{"n_experts": 128, "balance_bias": false, "init_std_router": 0.00798, "tie_word_embeddings": false, "extras": ["capped logits"], "init_std_o": 0.0323, "lr_head": 0.0143, "batch_tokens": 131072, "train_tokens": 666600000}
Below are experts of layer 4 (counted from 0) of a mixture-of-experts language model. Rows are named router (the router's row for the expert), gate (a neuron's input weights, with its number), up (a neuron's input weights, with its number), down (a neuron's output weights, with its number) and show model dimensions 96-127. Each number is 128 + 32 x the weight over its row's rms, rounded and kept within 0 to 255. Numbers have three digits each.
After each expert's rows: a language model's description of what the expert responds to. This comes from a sample of Wikipedia text that the model never trained on.

# expert 18
router:095163103082111076094169102110122101119123165175120142098120179121107078167090171166198111112110
gate0:120134159070140116064169098099112091169141162078122138088147110123124109126156171104104084091092
up0:135112109125162121065134124195186159132179113121121160086129130146094138162140150126160133132117
down0:140112177160138071137141118118102044122168119129115159079137133137115145139113169068147150109140
gate1:102120160086103142104164100172170137134147068141073122105085157145115164174125108149193160099120
up1:127087144113116129130133156116152079167133129185130111076172136111175078137149085050133143152101
down1:134130140091049141138123139094102185037154086149069112139091067157105155138104105093118088032140
gate2:166152171077134134138108111158165164131112159151138110118160144089134124186174121149064160139103
up2:124103113149130197166068111165172152153136161162171103102140149125177119130133111143118075160059
down2:151085078134084118114140165111087098159117156127107086145114162144119121157100165147135119138152
gate3:096111145099083097094097133141129147134101115171127134144164097132106139180115192120137091130105
up3:095080135120144105114132105136126135146122181099167137167144180136143107127158149101095180134169
down3:158168167090115096113139153096118129110085128146084173125086132144134127120116120116122117149117
gate4:179105108098091141104170111175075099132135117110131124142126129082113203130122128096187099160149
up4:174207079084114182109130123142180111134119087126166142074114152119181138113154145190065181119095
down4:092108122117137125147129140142135101119141172184149107145108179137130119158107155141081093123157
gate5:150081158077152090127157139111125115143185150168148090106118181156188158163100110068157097102098
up5:152090124142156182174157122128122115167155113057103166144124150116102135165173159116140108113194
down5:139112169117063125174126138129107154062161086201132166140183087108160103150146112116101133088138
Description: Adjectives and name parts. Adjectives and name pieces inside multiword names and terms, such as European, political, electronic, New York, Los Angeles, single capitals E and D.

# expert 1
router:097160134088117083086167100103129085085139164174182166098161166116100073146140167158200133117117
gate0:136123122111157131147061125172183079149143102157103105098130102115162173131135073192076135189116
up0:124055162159110155135184122128118133157068168113122146141115172129106087071124121178083116105141
down0:090112153068106117110035104153117143134120118176108104120147122178105191152164157107164084147111
gate1:165077093112127139166092126167110124149109115113118163071099134163156134126104173117070123113117
up1:153189148076099122140108082140060156183151122075126151123150115089117150111205101109193141104122
down1:160156102119142127104142154096135151134136142159066167148088128148124177152116115055115152105073
gate2:128122120105083140166101123120109138150165195156107135113061163113116136175111105151230108103170
up2:135089077096176117103116134078138102151136117113171064185150091080084064083108174147123158124139
down2:147128149120103075101097124158059154124140118077108128093112105144089142113128128146052101113155
gate3:154190107122068149146178164108146130104110141128147164157150118077110095118162153106079099118137
up3:175087211151141167084158129160113154087098152083126111146152186155157054137107215057142141074142
down3:156109137226122175059120118114127117152197142075087150162078060105077178136089153113165149095091
gate4:068078151109152085142169152163156134185147104139142211102075113140145064106128163100137072118107
up4:115189153163085137098137138136174114155093130113142155095149110103108142122156079154152092166081
down4:118118172119150152104205150129185153103148130118129096121117148127167111110144155112122116108114
gate5:111147109089063119171084155105162139182107180106167082126121122127126140199112218126126098124117
up5:114192123084115133184115183135134113080185135162123164160101113089049173196115161113162065152095
down5:175162148138141143139122126107108078123134117186135193101119163114085146185115132113139127074167
Description: Years and dates. Year numbers and month names in dates, especially release, premiere or birth–death dates, such as 1935, April 11, (1585–1657).

# expert 34
router:095174154087133084166152140096115130112145164169132149099158188116117085150136152160128120092105
gate0:075171154124147133098130116136124142148196121086056098111138130107104107170128114081124177155130
up0:084091070080107176139140181128195113082141125131164187174163116174144139137119063110114097104125
down0:117163107143081102092139138106075105146096188098116175167209086114085180054180124144230135101079
gate1:141162130092128141127123122146103153205149096131167094101115161103119120154122135154086132067140
up1:116132144162115157119074124105145085132166191140091114122128137083137076146112110070147119139095
down1:104095097170075070123098085140189091151121170125119065109111160151218114152095155085123064122150
gate2:139138139124108139119173110093131091116114120202144170081102122097111145062108101056138198142143
up2:140103163127163107066163157135134122085149120152102078116143095078149177149126141172152142101126
down2:075139146078109161151082100055125129041096136084163129127103144130164154153166130145148147099174
gate3:168105116115175104104147143177106119141174081154108105052169162114095054174110107142104125120155
up3:184093153123091169181121147137169154145098095087123119153135131141096076089090157167156100173123
down3:038142172121120136154087083171093159088126162143143139183041135073139105144130069128125101147067
gate4:112131150113090127124133132095095137208170137146136140179115121097132137163122130151096122119114
up4:096171145105164130128106153154088174139124096141092059108115156140099143091109121205144134133147
down4:092131063119159130146117114108144095164114100071119143129128114137101150097157070104180127118136
gate5:119135150076123065164092143151173084063177143131194150071183117144095094133162132145133072092151
up5:109162140094120116057121149168143112156139065127113104136158089146110135169081163100087138133143
down5:136083089155117114115194103168153115093136184148105219166033100111164145126160082081103126112210
Description: Separators and conjunctions. List separators and coordinators joining names or items, such as and, commas, slashes, semicolons, table pipes, plus LaTeX backslashes and Hebrew letters.

# expert 31
router:095156110082120078137159106153108164111158164176162152098126184133096072150104166179187108087103
gate0:099127126095031079121065077075095145108095092124105136103097167181158125127175118180108111166057
up0:095124143097113131109109119071111153079149105117116114123108093217171121114140084116155151161133
down0:164150178184127148157089156205120117156119164155152099121172079103086097144149121156154094152116
gate1:132155100110134136141127123127136075094133124139157136148101137085140063097089093146086148156143
up1:119021109143127123114138126185215084100117168141135163163188119131091141124144128128194161196118
down1:178146140129064127148148155110173104168085080139150140169156100127103106094130083144110149130098
gate2:156175160134167128110093160116162135161133175155157142045091234127098072225137110121165102163100
up2:097104168069113144148094108176144164143126151140114081070088175105174098121135103165185190168125
down2:124133088113114178151112125178129112159097138123088111075099165104156118144187138079159162169119
gate3:145153043078073134101136197120137131082088116178129169113102133156067105136132184124117128141108
up3:127098157135151159136178107118128174111121155124126095157103118098143199106156155120169096105135
down3:178050132114095186083148082127196117150123124089158112120161135180130110146098174185053175113083
gate4:168141112124141155141146138084150150141153077137138212171146128134101135147068132122162115099071
up4:108159176112095127158100085106130115161127123122123164123095169093121120167136126141170158127150
down4:140119143157115151122102148182149137198084106118153110122099107115147111150145126152147137093104
gate5:115127131075151118109127165105115140200138179223071139118057179134147088097147146070151097149115
up5:144067088087140141196158078109139075189075132146084116130148179119104160094124126137189127096167
down5:141151139092176121096168083132120094175139120193093135140091107112141133104071114141100127147092
Description: Commas and list joiners. Commas, and, table pipes and semicolons separating list items, score cells and dated clauses, such as Huddy, and Souray.

# expert 25
router:084156116107117113079157152174122128088128172165165167101107146135100068154113192193136111099097
gate0:106136148163145135128160153174142122072154167117135136150141034153096138157141127073138131170109
up0:126085078142044193129139098096151119134147148140162112135088063155139138142145176086125204124112
down0:192184104099138081121158162172100124110127125155119188104101120115194090127139155144135168118119
gate1:139145159146065094104112097079106133122155123148085129096105144170132115098151100136110132138128
up1:106122105113113172185138184111197119107101157161120111097148139175098112093124106102162093127116
down1:124126130066052133143139191139091119173129159085068117118155127164129157119126120103130065134178
gate2:112169075132117122156125125120150115067174137056139155095127115132066112119117126140123096127159
up2:150107137140107066146094107197127096167125170113122135163155101140137084134135117069127156209132
down2:136117160131155198135130135152164089155123168130153130122113119105162127151091073112182160179153
gate3:100155139163155119109079175105115108123124144125084142108119113127123123065116152155138129120090
up3:069122134137153121091058112113152197086116171100138169120102136130155122117144103134156122053137
down3:202112122157141103161087111144106065137112131082148121137152181216173133134096133128134142147124
gate4:100145091170073119144150153110088082114102117123163153109153109113146129130120045166102152143141
up4:175174099118164109131044122114124117096182142133134192140107131112098150103117176125129152097163
down4:117068063138110156147162111122108131106152092074104153095146080150035152192114116174081177166093
gate5:081119147160171057110205109153104144127146110088154138137107077126174107082112133185071106156189
up5:144169146150166119092109058101185162203184109123171117137169195109158124139113123137171139146130
down5:125092151022167165140082127169163090141099157187184125138090138056122113119129063133136122116162
Description: Prepositions after nouns. Prepositions following a noun or adjective and introducing its complement, such as overview of, central to, experiments on, between.

# expert 36
router:095144105092153084090146142148074130081143144152141171100138158102104079148093167180158122117086
gate0:125119070123119131167071114130057102135118113115111131081108104082054110155110106154083129130145
up0:108171096129128104106116133152149071094122132088108126109097129140137078096141175151104148110128
down0:096146177132125099110192088162120158143109169116068132180140135113155162099088086155129133134129
gate1:120165134136113174193095147140043104166175129068156115153153118126138149144155130095111124104113
up1:118115128162131137156147125128157130159197148132123097144091137129082124068163121150148169163089
down1:150143075133109128116136054128092169181097156113111122150129153121157158098065111158169171100134
gate2:146145144067185058148101116094144111164155094102145138098164104116095126145178077091133135105159
up2:120128108092153141107125136081158117093180100121088077113128186109027152086109143151168163163177
down2:097104084115180119141153134133136148160120113126132075104113149119098145116185172130127123139094
gate3:115132147153092134155120112102138132146132169074085161135085150112133146154178128090153120136123
up3:131088107135135105122098104115112110159135147050100190146048159118138094120105133072092109147087
down3:094115144159124094105111181126162134069162061136192117049164048109129095123127144149074134142141
gate4:130129146103122125171108098149137118072055122109145134068102121077100085179123130137173138127083
up4:145090066122111113101129164064137147124148151109130161150068103157133072111080060118159093179181
down4:066136183058145137150166140209174152129118129135154095097138133112099078113123117163125209111110
gate5:227126085111124094150149121135130138155144143150137113091172135148134105108088172134191154145150
up5:131148065102151105125124137176166133104140137165121161175174122166141023143158102156067170109103
down5:125154126204145188169088091123180176086100119150169126127105236120112115200108120150091128137213
Description: Commas in lists. Commas separating items in lists of names, titles, dates or numbers, such as Christensen, and Santos, and year-with-comma tokens like 3, 31,.

# expert 15
router:094150116081118079091165136134118190104132174173112154093124158097099079152133162156187094111108
gate0:120125161118159072105084197118134146062169144145137141150094133108118072135131115112213103147123
up0:146127066146109165175141134146073140079110075080149136184121146179149117189115153141100207091137
down0:156126158084139126185113124107125086190168126088130176164079111093100147124057110079176185086145
gate1:128145141109060063131179142127068107174099177114094087037143091101087120151138112151099107120128
up1:091144145118066093170107108159137159160126143194120085078151139158124109165181128139129116185062
down1:138143158114111122128137152151088147163109114064150139140132080122128162090122105044075135102168
gate2:132114126104130034150173154090101135135154129153099166112135104168176138137124124100127109140181
up2:152128137153167155117137135131145109125106131163110156126157130139096134100153120135130110152137
down2:186151089134146128130153152129145112167108113112135084132171124181114083113130115094106149101136
gate3:093151082085163173150156102136136168126120179082107043113172136119161097147048181177150079162121
up3:130069104146062093129143146187132108162120167179145106193119130058117155138191146185162128129137
down3:187132153156140119145105098096088108141127127148150136155164182161101107076117152060158128185140
gate4:125123149059067099127152196176111136109170124161159141101099116109097130115151161149138083108082
up4:078175109205167117131133202085153199116152121113140180122106196121136112115143026169115040110078
down4:113057101099073156104121163124116138129132152161096058139130162095133135143105085096153139172125
gate5:069071074095175102092189126071149103101117150162169151121088108128149108158095161110050146142125
up5:118149163095074118146092149160190187124159095118083152129233184058158175184159179117155137100102
down5:144217161125141100126099148115151160071170069133127074083135090121192113135136118124069145122133
Description: Mid-word fragments. Word-internal pieces of longer or foreign words, like ili in Auxiliary or atri in expatriate, plus coordinate marks and semicolons.

# expert 26
router:101168078087147087106186169136099148110121142129156174094121150096089081133096162153101106064073
gate0:123169115085100140055160079123140069139093138149095136145167150164116134150120160091124117108074
up0:120139101188166159154161148125202157137152185127121083132125138136111102174143122150146101113071
down0:128161124120079157101088140118155177114081101170116164126129085086088113129128172058146149080114
gate1:102172104092165115154204107149118093129157118117134164142119071126098147112146190088134123094112
up1:093099069144147144123151101135170092054144104111180146116117143121206102122091157170098118079147
down1:123099105070116123158123114107122100085064148097126070093129120055039095130153112147143116169104
gate2:104160048121188068094107135179140201131110088156105112141121105115059125138158103098141055087157
up2:129085169116165137175167100129084141137127116107101216109093150043123209126182118106146132105131
down2:117144066111112075126137169194146181090096085120157126137159132098104114099078175102045209057117
gate3:172084106071104109139098107156076205153112126101134128106089104153150119085131144108131128119155
up3:100128169111128082135113089068134145098129097086116137125105111173163120137100137099103182164155
down3:167152141102110114142152069102096133101130114125179124165168147172165162158153116117142117153110
gate4:131166106107145117098120117237164151091177123067121103140141101143112145061174136110140099125082
up4:132108089114127110201118078158149096102166190086119106151125127101124119140134140144090150171166
down4:106119123198145176124093184091093103096135173081126134063135061118129159111159089116136073137167
gate5:137095119074124096148174163155112122106092107128104124105078194099114129088098135087178097081137
up5:147147072165196182155082132127053167094180189156167146152102133080091114129124116189110057159133
down5:137118107065181076176103149145181113095154114094126149124133148141062131134116183123084110108119
Description: Census demographics text. Function words and commas in census and population paragraphs, such as population of, makeup of, those under age 18.